config.yaml
normalize_top_k: false
balance_bias: false
num_key_value_heads: 2
head_dim: 32
norm: "rmsnorm"
norm_place: "pre"
init_std_qkv: 0.014
lr_head: 0.00553
dataset: "wikipedia_en"
Below are experts of layer 3 (counted from 0) of a mixture-of-experts language model. Rows are named router (the router's row for the expert), gate (a neuron's input weights, with its number), up (a neuron's input weights, with its number), down (a neuron's output weights, with its number) and show model dimensions 160-319. Each number is 500 + 25 x the weight over its row's rms, rounded and kept within 0 to 999. Numbers have three digits each.
Before each expert's rows: "comes after" lists some tokens at least twice as common just before its tokens as in all text. This comes from a sample of Wikipedia text that the model never trained on. Tokens count by the router's weight.

# expert 4
comes after: " ", "20", "19", "–", ".", "18"
router:498500586487514508469527497477510452481481483473494479502528498504507514548528499476491465501501548507501513496514491503535442512476484491478451458510505450519487478545515470509528472506505516531527535538522497473459527478526507511491535490494501504466457475500542458508506495501537496469512484488458477483483498475489534523495508547513481490456512451496500515520489488538517548496512510491495470455464459506515484521532506543459495490480495520531501478496551496452493471500491502
gate19:527464519494565486467492497504538496544511532522520522486492485530525501490543428520517462501496493441473512496532518499502524483558505561545511507533544517497497507529539508504521460452466496496493503519509461461523512531475504477524491512472523531515487508536511480468486487533499538501485522504508459489472488513489486487509496503535505545487500507490518529492484517525486537470488480511516492496477509537448519478516486514476543470473457466440508507514508444516487577479522453
up19:528469519504481502472512508524467520502492525510518534485511498528510479481494499464454503529458465510531496516530500486472512475460506511470517515514513479469508502531520496511517515500415496525507495494513538503518517506521503476446462530499548444490474495551469488487457517420516471474502535491495477547463488486502531489472476496506478471483497479493524526505484515507499528588523452501487535536505513468451505506479508506502526523498498481463487509509516491510468515500471476
down19:504501493480446481497474460488532520527488503515500488490502538449470509545512541498522476501514467506502531511490528483488461499489566434500487460483520532480523508537480484526479494476485472550526503499569514516529484491538505527494513505523552497491534542464500506490512478533490531498518522448494540479476528491454501500493526519521495499518514525494442515520522478509485498508495528473496484483483473486489500501505475513468491493554511518531535489484535479495475490523478499
gate20:477482506538470509510517505511486505501478500507511462467507497514500481488518472495467492451498502491478514491493529494560484511537475509531531500499474552515519479485479505541526518475502531480498512503532519485478491476500527531504443514526509527491512460505507518486462516557576490473483481494497526498457465529515488502503529523466486455506520567507497444520446546513537496510498446529506522470519470519514496532489495466543504525481476453461530487495443507488518522500477529
up20:498482529530498512484503466516507444470476453506548497488531468495423499534468498490545520519496530479517491512462491499517482458501503473500535471500465503531455500513462526506452493558502485511484482473509500521484496442486511495499460534499460481477492487539476495496487519471489467469518530502527490492516459488465517509503509504518468442499502520518554467476476499510510484496477491518533484519486508523469469513491523531456525506464495445512487510478482487450526466491498488
down20:488509502527508492468529530532529510516552522467470548471503473475493501489491554485505538466456466509561470507472514546465481519503557473471474488466512511490516548547513520494508507499539485480498502491479520495544502494536477493484499494508472420488519502505495519512524500524459536479538495476497458495513509468481525489489493447542492507521476434479450459514470482487486507490493530524509476493489514495484524504465492538447481534510526534528460495503523523522478475477500535
gate21:488488494491514512501511488479476503524479558480468472511526528500482508491464470490521504495516510516492516538451484532510482483510504520530543533506527500480536451555514517556419468510457494509511498482524523494506507504495495528552485488521476473468524464518512451522511486551533533548482503490502529486468509450541460516506468499542479519461494492491506535545510496496479502509499496488488537471476509502508511487484507501479530523462499517539531484513518457474564498486517472
up21:509524502464506492509502473459533473472504533494501493519481502441483487532500500503510479519537529540540483497526527490509468546515532497500459487499482479519514458477513502495543519502496478454501492506474526496497522516505515524543469477472491493473490485529490501470530516476524484519493462480489491465488502489495485475499552454523519511498504486510493536494480473522549496513519493513523523492471468512506481502516518510473526479476485495485488485505510559507493493477493501
down21:525570493538507502506506504493499543479520489502523491518518498526473506429483486464481483507504487478485551509484492501504547476513502510479511494511493506499510502523498473479482509476491482489466512479504516520513495489534531503519453452551462468478502453519487465540495508506462463490514492534536506490436527485507480458495454483491465519489499462506508484505545507451526536528485485499515520458524523524515513483497494458538442500503491505516527504500517536501531495505516501
gate22:483513450533500494505525523462490512536467504497553469517457519554457501519517514525534507512492459491529486457479501491523519523535490489519519481525488467510517518487453493477508474506497503535500478491552442500516506497437483498490509467524479510490463505507490499484493484540501508523508515535517477464521508472465467520514472453492516499491528511477530461485500471512481496524452494485466471499457500485503482491465501489496467473505491527480471559483543517527479463453483518
up22:532494548473517525511494507463472522476469513471518495529498481511529500504494476492444517493519485510488530491517512497484531490477477503544492519483513516490509513509504493521509528465488480474494483477462499516488501520467526492506518476526476489513455486457451498502532528506453516487507528543476504489518527500468498524504510495526485510477541473543472473469473497514501501530505496483470435467516477510517484477453503484504500451452478469526483500520421480488514423487481526
down22:541466568472497469471484509503487469506478490466455495528499529501535508514504498465490516524526498471525517488528501563489499499481539525557516509480462491520542518481477523494479484499564509480543552560468463475507495510468462470468473515472517468483503508522512531467487492487502500496508523496501487461532495484505489456483511476552466480514486473494491518449489507512508481486532499496503485477501491473546521491507527507500509469468489526547487539482498483491518469550503497
gate23:464482469479475475508456490525430551511498515494510531467477483510503525483505521519517482548474458535496498513497487505529495492507453497478548506476526463477500483461487495482529470524491474477519466506501507494490541481514524508517478482494510498453505530526524488518544509516502500473542504510476490486539441492550459458502521542504493476499442516464480466520520475509472493524499498481456508473507505487501468527484478468510468521468480524533499456504513482464484530538513506
up23:484465512549477499539480468492541493507474528518457496487519498462522501471537491503512472493514518504504504481506489476501516553562539439497525477497522521491501511481550514536525523498470479523488457518469481513521514457483495521508458490491491507515489541502446487489505459529488465462547556473528545499496456443500538526495496525520476507492537479501510488491493477524540484523515500497491463539477488525542507451493524517533472499492501522487485469521468484481473500517505508
down23:466480486515480501526488493511499528540502458480533517480501478500484497504485452441477489496508493488486516489513473515538536519510532517512476507533469483534503520483500496478465501517526496511457503556491492514507508506468490489533532509504525523508493514510408515492482494478484492483464481532522538490515454462529513500510512491432501496538534510479455487485512549553543527497479486476498510527537506504511477469499495469475507527499540537489515506460516512560467495515516507
gate24:530492510487517494508510487512476556513489549480538471460516552497440471525465489499516515483511517495496490503480507508486454513524472524529495458480511519540514537496465484496512532520503484501455511495527453488513512514485521500525504517490515460516498514546521477471486496485494470524533525524499487478529493466484493484476483501500456489474507517483480440546520496525493482540482514494462502493538497480491488490522506493503507515470503475507508487499485509515527475517475543
up24:501515533496489523498490519472523487459503480527504521504503516505531510492484489484468535524498496500464490507517500504512478502504544496499495473465457519564458510508504508505461514503486480515490492547483456468526505481521488501475514498474550484500548469518453512487553504543462510482505506528492518510481483522456533500498518524515482523479526460540489499495514525534536490541532482486441489533517507494503520533514510512503500471515471490470510458449516498480491478516448513
down24:470502488488558484470508468521506485512499529515550484436461502509472512475524462503470498519518547506524485530483506466501510517518524497531544459482498497514497501498483496501483505481481518501498421507549508521491492486558467499480519503520486483454512470502483487478503502478479515546479502468493478575541502478512496473469492540510501488457467514434463450505490513477494482505504458529501499527472497519516485500468502524520486504528455457480502503471516521461521481542479495

# expert 9
comes after: " |", " ", "|", ";", ":", "–"
router:516509540529496545494498546511534471516513494491529463501496530486519508527512503482486486485477559498484516507476482520489475529477540463505473511503470464503529510536489496509496418538524520537517495553529502466467506488499486495465530454473478512507505504506539479519507507477533478499476463484493504498523494521499502530531506487552484471543524514512441461525484472507498504507493519518534477477494455536480516471539496520462470518472486508512519478494559493480497441478484523
gate13:522507463508512531475487502510501459484514545520511505487505517504492474491475504494528494479492482466525554461488490530508509501482467472449512510454453446476511549487519495545509464506495450463461543487536473482482484494481504536544491510490522517513502523486494497503545506535497528463528515499510503482533484522496479469507533475484483499532509534507533558445495504471496518490518509501470547472455523476454478513546473527560504531500531488512483556457542512468536490482540505
up13:469509531507487474501549519500484481466452488503500484518549459473490520474475505515534509504514493524493521523506527526448530516512496505540509512504539501504475469534465480500493510471455496463450503477503480546509481506504486519496506498479483480475492457545541503510503492519498476498511515493521493478505519487460550478485484537481534483500514472453475499494539466517494492514531506495544521442525468555527544500504503475524534520495471511493524513469488456538526516462481497
down13:481524468518526525500499498506495486479531507531519485495425473550496528415515507493503449546510480487478540467519500549447491539505481478522487536474509461482476502509505513474452523516506492514483504502487540475494513509532532465539528513487487502483466495520466478546486483506523478503494521529513525502534501472531492491489518484551480497490549512486537488503497564530476498484459483490487470499511477515532522528528519489510506564509533477492533526496502437471489460494518476
gate14:513503524522526509466506517516454506507467482547500501475471503509523520503479507476498474476480507490493507468479490512515525499510506474527465515534489530493475511481495491511503516459489472496536484528503482508508470510473487513521525497562507499482487485490472474494517513505490500528535515509468529498513495501514487493524518492511526510512478511482526500551495558458483509483478511481521493487519540509484503499537506441497486462460487558508496533511545439472501552515518507
up14:477489512495462473513527491501504454486442494473485527513471480527502514480484476505498503546517534524483490543496482472513508458491502474492533457496512489514499500500519501522482490494559496531500508491511453495472479506530496528533467507480519457470483525500487474535470519487543480517480497489503517541454464502488480532482480456509496474478458505466488468482518550503484547468484490475517478458538478499508488491526555465504507508538510547527529502533452466562434499476496545
down14:538509505505492494495528496472471517498582530515529530450475532524458467500493507508539538508438466450511507522532507508485493486536492559468548521495472520530467491500490531471505478501470506528532513545488463491512541535484511514502540478491470525523461474513522527543504503494497547459485516490511502525532506521497527497489505532491508491453477514512486496513533531491528467511467511481470512495524509505484541526511443578513506486501500469479490552472500460502487460496517501
gate15:504499530522565501472475459465478492515504481465498519490506524481502472490480474518502522524520497536465460451495504508499470487540477476477491467478496498499494501490517504519473514474481488529542469519492472451524448552485533489498552502504461482499578519486460518472523499479501494497515473528497495476487546522481512495521532498516486499531496540485490480450498497484460507459554512524426495501488479472466492463511495495484501500492534484502493474507503481466519483531487513
up15:504501557510500488529487471477496505525472500523510480512495480487545476510511528503498538475510497489501497509526500530498481514482486524524529518529505527554476552501495526530451550501514500477500499486507489458482505493528503501511513494554534542493532479521531511482463544491516498481526461566498472519487466531499469493538514489520492493501468550507494484510481535511518502488516507483466494458498498546469480508494482497490520490527494440462489520521491515483507491457548478
down15:492534467473523480502567491560530495513496521515488517487533498526489442492497502526528507506506521505515564490512566511517493502510507486501518448466497506499509486520490513475477479486487522510455536441487509519485495459513492520527518523481504531478502503499509487521490529519519532547453540462539455510483489555470511510471509515500512528524498469497505514530497500498486496509516492479499498558485518549465522478468456527489549529521498513485491512484497429520540501562484490
gate16:479543512513516499509502458508519482501505504504537476514462503514510465481479489461490500532496478504491537534459525483567530531536529517527512509480517478534484500513497524478508478537530490469481493495494484506516474504468523548499497523541501502525523525499502503516504534453445481473505543504494477486471527544534500517509552512500570517464497493522485526518450487502507511498526559484435485462507520453515523504524529481476500485518527487506475527505510457496512501516507469
up16:523486477509499489522505517529536527496479515489529498500514498533489464501483497485512485501487531514521543484555531479515506542493481484476500491475491503521487519533474503470507524509506499503493503489496520501492516528499456486463474491456489514487503521496514510533503515525460532471521501483519440490486525504499494499507540478463515468502480495467507481492520522537534463486518515549456464508481480513489505472510503466558510517505474540521476496484446448538508516489488481
down16:496469526491473512488526488437502488546485522485521487547504498519509458513503466455464512531508504455508488535469492540500463494444504493498527518495505533522505498477482545519491521495508531471482476483492489502465520490444529460513498504549464505469493459556506493503517531547482490516492497495518525495557491564441506538458494499500529521511512472487500501469470497468442494475478520462465525483477469499543484534509520480518495519521491515526489480491511530516512468483473534
gate17:501516493526500453459493443496469533538490505488500499536494543470471473520506512515490479485482502480459521527469530537495513505499490491483489524524510459470481497504551491521497526483469474504460505455507496507499495463491522519512564559468504486494519465503467500508552498505502508492477525487528480492457501471516516523446503476493502501479481473502501500521527530491519545533460491495461498504506485494507504484498493497511506515528438542511505479529485452502537535511508508
up17:443461519494526493499555501522521486522491516512521480504488481520532481487488463474507509485506453529522476494484577536513487544531509469506466468505522532536519517517506456474481529495498501519504464509561523492504500495544473496533461538485501506497505500514461489476495512499467502484455488526479488491501462498462507493483478538492487510515503542491528486465445526477479510527464484491530506515493476483492531534471483475487492527478524489464478494520499513523542489504527522
down17:545472505493514525480503488521490514521532494514525494515541526502472507520482505497474517528532486460447474497520523455558521449490496524526517489518552509493487451516507489434542483474501459476485493517492501489507512467516524521537528475521472472508480511441535525498502484543540497473510529509536479495474514494482530477493464486471532508472503512485527505512499508498492547485505499491459512459534533467512511479483497486514497488552511498515512504511476593499488482500523484
gate18:482497501487458475493501555509538515495508507501489495503486527499546461505508494495498488473549525481549520457445485556507519462545518509507490509517476525504490499497490508460501475453459494475488526461480532560449468475552439535467514477523477474502499521468491525528501490531486504506490484471519484451497530492528519477522470473541504495439509521500529515523484494447521524481496526534521516530529558511482540526508445528493522529518484471471496501500524497513486563484491524
up18:552479480508513488511492492493463503541541501514535486527496481491497479470516478479522522512468494497458540499483526523477502506474479485469535503514491479479532512450512454441474513529489515538478514510491500524489554492497543518500515487463486480457494517496488473516479506519501498545495510486517532509490500489509514459481445515512526510506470513522524519481494466478526452557521546504476477490460502479443524521466523497456474497490531515480515538488495490476501505520516512
down18:475479509524484469494578525529549473487498478463482514486505540482548495547467470509525500524484528494520477526530493420508516496517464479480467501467462527512504522562438494481477480444505526519519503548465505521512526487495495509453481475513525490487491478509486545486525488512472519483476491526523533546500535502452482461541517517503492488486510516473484497449461502504501496526470486490482478514433495498461495557476519500514495509482501546498528511475477468521514534505457483

# expert 3
comes after: ",", ".", " of", " in", " to", " for"
router:492473497500519498492537522501463507547499477524471485525505477468493475488474489480500503517521461495530454501480466513505522524537475524496488487516489510495487486463504450461544525444462517503508549518473491493518482534483512517499535472462499493509510520476460516521549523554463501510462539488484458488492519453450476508486473466508547469469470518459531518460493497473495529498489512500521516498436493506490500474539514490474459445556502476437524473484488485521447488494509518
gate11:474452478481500451495503454465541527480483461536489505478462496496507511474527497495471464520525487496462514487488514492520568513476509475519523507520514471453524516496532492464514500468487470500507456520495493482472515516496463529538489474544542506481511486489547517484448494519504472487504481523486500519501506470499490531488509526512497504532525493500528475557508499468497528497484527492523519490534465506495467511495489513484462523532531484530476462493492452520486516472489493
up11:495503505509463512553520496492490493489518541545475492492473518469529489522466510463536494503507529467529510491523508480502489462487491481540529502459511530461498492494517475487514534510488496454482507508543497519455511542526584520521507507482569538475493498484523474455499488530474456543517526463473496510480473484480522503491492522497457455512492482516463468546478514498521515511503531515514543535473515524509506542472513494485497526483510473494481515472508500493521484503462493
down11:503516485536492505467501470472502468465507492447495504500523499567533524484526528506506496480434507549475559544492499499513515502499494478485487446530492509502495503497520528465476469573490495497518500514514495529530522465507494456538493473467462499524501515487477490522487526491540496487452467574514464507494506502490457496496543486498525466492517476498526516509549519502483523552499525504492537455536484481466494458529482511468462470449527515526509482542511511504461538515491512
gate12:537470514541472479476491506509426483531461513535514488484508481493497490520477467524510477529519481520543509473483505514507493459536497499481488507498486489518515528491497526506472558482515505519523482483506462507506520542503511455491500480502520513538519505536520493499498527501550525456493504493464473492527476469516487533487494492493531505488530490470492552541510487534492510487522477496499516472492487514489472555509511486477534506493463470524508518463503447457554451509503529
up12:494456460508493531522471462510475505475508502476514478530474491506513517474458516516503459509476480502481517511521460545550472481557436472522485495504501508525500502481500576546473461491542573494521504498492522531472507489489496502551510478496498478470481509459518467540550529468540466510492487487498527548494518442526496481468497515523499538488519507525517490514507480504491511493503531534490494511478465471481495470528529505473458515502536518478486497467477525497498516498478511
down12:531511541538528556510573451524525509495543442531484500547496508528482546505511470499500467456442505491505510516481497508473510483537477491474526537474520489518496498513464477502526498517534498505510528483507518514465492467474540511533526487478536511509524468509506496562516505506482497475499474514509502496482476461477525471507501545515509497516529529494486512487496489520506429465520464490504498514505498494444519482479491549503515490532475508476482477536487512496470485471519537
gate13:518497487492491512479459444543478522489501487532521518496546512536465503456509512432509510539512498534494447547518477465486493455510486519560474496486516526464492545509487519499544492493497501467476486507507513436476491504492473493523513528480500498503488529496507550544490558454511527511484507489490504483497489468502523496465515511509478504480522510469474510455502521504457516499507552509459533469525496482513475531508467499522506563476498516486494526526545489527517550504557505
up13:482515549475471484504473497455578513497502498542544505542520495496465517492479516496517510478489438501521502542520507496498474524495511520484460510497479528475495522491508489497491477527527533498473487522491503469504525513480527551518523489487505458470452506512478506446482488488526477481476503466487539471476532451521522537501515492481443492488512452496521508505517497532467519483534521502457476487490480520547498570478485523502451482491460497497515474477546507495469497536470515
down13:537463502539469484474509495495423486486503488515493537513491444522490442519503438479502507475515523489501461512496507465478520535517498508549513474481512537474515508554480515507516490531530503496480505485558492462472443499516469502494499527510509493482518477501536504514533518473502517510518491504488488471500556518488507472494500493522527495444501563484515494474495471528499500541557513469513540523531504479483495483464482515534519528484516485499500482501504580533516530504523460
gate14:535531507495528512526524505470509487484531498487497455520549442489504490535515493473513472505493494476502463504525536469511537494481488505506509465499498504494507506521468513522463483517508480486504494531441553532461501487506489513548491500498486483506433490467471518486463452495449502450539499505555538459551487516520543475516472497535525490522522516524492487507511490458509482512445508503524514520497533490463495472524500531519511541499489473492520534500503426452526513474510480
up14:519463477476488494474521519503498490506473517480478523503517521491544523525499501495517500544486468526502519480561525489519492496514561510481492476465481510535512472512477423466473532524497506487458501480485469478520479483498491542496486545491475506514531504500513523507531490528469523510435512481515532555466469466528454511518498513468543497511479457495477472497488503546521491502519513492512537504495481492538555494503453444505527489503479462509502457497461554517467492506511493
down14:533519493492500495487500487526502511489499496533572503514506473517465522481526535546545483545488502518500485473521500502517514474457496494500481527483517502522510455512493519524474505528559496498554468539486488526510532529493497465512497502454499445457477506525518461501501540491505503462547509529476460461492532507481509485501512501502495499491480481503493555526477496534502459533472471480542477499539511517500525508473525514464482533506511532460517494488516391493442469479524474
gate15:530534508481527463539469510498493477544508522469538513478449480477507480529525531528488480496479499514506487536493477526494532511495502509469508488536490504523529495522478506512475531535521508474519477496501523492504500465509546515512467461492504553507508528516487481461485494512550494451507461517490430488545471474496464480545501506489464531510477484486475511499490439508523521515534544487466454480535526497514502520498524490492473491462500526522519496520482461527527537533531523
up15:508494471470516518533498459536493476479495505494498477523470466521470526505493521511495499527536465500518535539493532558474474538548495505448513508489454461492494534478515488534484500483521500481473521520506477492452512515505553494491507520491525529466492493475503535512474492512464522530500488483563478510504501452528511485530450523497503521501492506495482484514500486472477535510530519457461535512499518457516504516464536510485461510521472477512492523514487491499490482504464530
down15:528538495532505473470502523534427479492524487543510497451520488472493481512515532526476540523461490485501476528468518497504497438532509500528547505509466518522467469511532536464512475493532500511456497487457511488472540523478500517502498533524521473486503467510517497544518525420544525505498464518496505540503481498482533542526497509495472447504495484518479525509502487525486498531513532482533506499516491504498521535511485483499522488474518554474506498468491585533508482534490534
gate16:523500497510522484517497476506446506521501527496500500471471510501484483491490468508481476482511487492445503496485491487494512514487527485492505496492466544471469534511480499476505532510506565510513490478485526447482501500459527519492475534502490535525501479487514553543500478527545461496477496490478519551495472500537481455475460504484503499537480513517448519492484519479496562509504524515494531480527480479481465495502499484484484493501537496516501473506481461494550533449531511
up16:500505515570476480526468479486486540492531542515494440513524499490476492480491507530523522484504507497506500492468504505527474542466495513487491489503508548471543527529485482482500503496533480480500486455470502512485505534509475503503509542509522498485519529479471442515516482440500498500529499506497519519480482527467519540508507466465451527480470449464500442500479503508485439509491498470488507502495491523532563477531530516491536504457513482476512503488529483499478492526473451
down16:490523506518509482501538532505532470481493475541460537508507474523546474488476493512494498510508450463500517509500527449477526553455493469537500503503521474467502470491462494503522484506490507492482542477507491530482504502522486458491535503500493491483467526519493508539476472516534489528480482491485490516526480547492489471456472500460504477497496486545489497560524564450502503508496528498492493495468469496450470527498488495512482491531502529452491483481465516529526538470553502

# expert 14
comes after: " the", " \"", " (", " and", " a", "-"
router:522480470500483504541512485529517474468503476518496518485506505525516509479474529504491508467509484528531536492510517455465514462517531458507504471489530520512524530509466500495456452581505466526478483538511501543487551509483492500468485510481542498488512485552493566504518505473482532466514522530459547484459478507518507523529531486479496491518494485518536497523506499526501471452502520497463485522529527499505510523472475493470523476519480546496474431494484546548550479500464493
gate0:530511472525492533505501470536493495524510503501498479547526450474533540503488479483527546502495459540506494500521536516468471517464514554506517512511490454473555484507519458542497488515504538517517531497469496512504519532490496500514498502470544526483535545512492532480520488554507523485448449513524533482493517513532527494456492496474521517533533549457510472465527504485476497521494546500521500474518507507530458512524459532477494483518498505521538483515510543497438495480459517
up0:469538504545540508494505474475449534509488521508435487514476456511483475519489475487494519490510516525481552551479550530515510562530512458517509483505512506454488526524495495534492482501465491552494501500536492501500490503533531500520494537512500537500487499537507493499507480510517518487514512512513485493538513468514478502493462518469483475526523467434522510469514498508506485543510523548523517530503472478505545467508541517495497502482493517525490522516549461503477521537512449
down0:493499495457500498552481493478545522554505488486480491533458482436485535533486516491539469504513517484514540496492482481511511493527516496506483510499505485495530465494526518498482458493466486512500487496469495474497526508552440530521517484467486522495511527494456553470508466509496561445545499466514524492496511499484527480490495461494445448506522532515506521468541510487510491487506481481518498508557472492472506500519517516470522513494488499491519544494468491505569505513499473
gate1:490504488459495517469550476532518493454529471488507517487499517494516460522484448494493543510475513503542465530503494458524465540467487481497466523496500462491454481507502500468490496475447520516519485452463518479526497490565491491457558498468503492542488495449492519509508509485456482557529507480537510503528491520506471526486491467492474498521484481505512487520521528516492527482475513489531454501507480532500500491517470542484485513520539490492505485489460497464454496523437506
up1:490502505489464443518522517477455511485462466469520544514505497551534515509553470541500491503500507528477484526515483485506512480544516495550454509469486497490479459504511501511490479452509451493513503516501518518510495539526487446501499524489544489518483498525493523496512474517531525512523521427512534513560470506500490548504496495491457501514513524504485459518508457467517522525484496459475503516472481498485478510447484474499494519470504489479502479509495515483487512502514538
down1:458532501539578524480494457504541475544515494478503532474507528543465517473493481545468506520480457529532509493477499496533529486558499515501488488488494475449490476528509452501515512451492434458515483528511473499502509446533493491464537481514546512531480506459465469557468521479496492486505499533537502504510477511510487547493478502524511513467490505518498527543486496496485511492496490517533441513500516489495510503506469512492467520474539478474480473485449480505492491505455513
gate2:542530491545493493521507483490517488510531520561457525541523454511496501472475487468519505499525509507523504456541499475522540477476484506495535511530568483461540491530522477549445499485516469513545515493486486495488517499500474472501509535516536482548483517527519497485507509463464485505490516494490533470514497546502491519509493512496531436524545515495478520504476496488513537504509480495491533504493480498503485506487464492518474562505499537494508499501522473489510505488546509
up2:483526520475511483529516472483507457523511502542497529458530513506510496471481453486523508487491491488496464473504489515536498500516524516527494487488508468502486511496461480467499484479500490537469542490486531468479541488490523507502508489529467506454534499489514520498531589490521511513459458477494543490468450487476451519507545512456509505512452501528511523504492494506497517479553521509511522496492537504535454472471493551490448466505499520497473434503455506492500543501456533
down2:521441521482536511507509517516509532443498504489550499484488499525480490519475476486472500522469503506497429492519523476511498522568472501514534511506481510482503538505505513504485526506476469448548481523470507487595490484486490506489503479471542492515544474495513528494517522493536508485428484520463493474465505519472499520522458529471495474510519519552478476469453490472518526493499512557497503562490480503477497481488491525502500534495538482500527519458477525490535510496496519
gate3:539513567538524492548490523473539525512524508451530510446518497498537501503502521488515555492511486513461495478490516478480510497498516499501487508517535499497491518480496500468496522474520494498545488465507490502518519491497493518506476496510499490517456487494522521518506484505506482477549512468492519542477535506508512471520547502531502446513533537543507513486464500510496479515513462479451473551477499497511509510514472517529524459483488513485475528465490482495514502493499491
up3:515459493459470491541460501497500472522497522541548491490510493516486550487523481502496506516500456539481515502514501526473500518500491469495491540550470502494519511549477455441506514470497518492466501509506462509466467501528521514511517526479525513489465515487551505533483547516536494504491491534535511510514535530525526514509472520501505537510498481456490513538491485523502482484482544506520523474470458489480534508529473501526497512501514463527527509512487514539480468506483511
down3:477531499495484515511474523532496468499452508477507543474490516523483479484485503481525513532524487486484479439517498520539511477500508528513479472507517516475481503522515524483496530508513492471533530492475527443545473501480507483531532510497514519484506498505517511509499466490456524522447487513498523487493450539491487437536529547485503470461482527468467482509473482529476469499483536508489555500472540495498471488493499490490452481487470497477497511558469510499480497502497534
gate4:496498517490523495524484508520504518532544475526532489499503522489460523487495511479542507506502486538485510451528511485475479503516535488513515491452544507519484531455527500521485533460528472510447526487471513487468514461433501472512541448488509555500480523497534511495489522509519516497495480514484521449527476497503486475457480488539482522510479508511530499498492493474492480499550460498475509461514498528454500488543512512519540489538540535575505447505506523509486496479447528
up4:493484509446477487478469502485482486470515473480502514487494537500477485474489474520503520530483528521483467469508472535547531510506524507455453519483458502534505520514504524511438496480518563520492488491520451484531487490503525498495473497490501489517505538478513495463500508563450522525508485477518477487536523513506498494493485505520512478491544480487468466475528506535477524521500467477496483475479515531497504516517468464522511498525480526502543500504491435535505469504529489
down4:486443476519487505491531513494482516498518487502506530500515530544510487505483489520499483484518507485503518474500459461498502539457508483429556529531471524471529507505503473477519485475496504521491513473481487501483468533460483484505540533506497460546485519496554501549490510480500543462482490549466459503494534517551519508463497501516449545512549487467508451510491527466505538484502447455481486456492484516513511531519481484528521497508487511482535465557489511525510469530452473
gate5:517450494455503509487523516503501536524556462506488504534491536501498452478507529487459496462506467455529499494537516498508509501525500511511512500496496534479504521495478492506496499555519503523525512519500495473517485493480545479479466502485552498480502459450505469434490485511487475498488456496509530499498524493492474465474469524504519488494496478514505482513519514493515500518472489521492514499520496494473481496522517528526455514508535494483448501528477428508536499480515542
up5:487454484469503480511535530517498543518505525529494437526522525491495515501508479499506481569517504468547539492533475468501538482473505463503557459484505477503505487481496452503478480507505495524545456490497503534504506492528551498496509517488487527509498532503544565508537502567499481499485484482494493475528502519502493496477461539466484455485518460509494502523518485530547541491499516538514514446482513521491549503475497525501522510502516468493506480510498461495505495478490503
down5:527499501460473544525482517482498469524477509493467511485499539519464511507523524509507485517527498512473527473484523510482525504500529526532558506497474568513524478535467540532506513495505542521509478487531493538465495495473526518483526488531535478508522544485501497495511533506516513482535507480516566489507510502472515499523491493507488526469475492495482476503498460496497518514514491508476478517529471533487532530486531506544543514477474544507515479514515486495457514500509518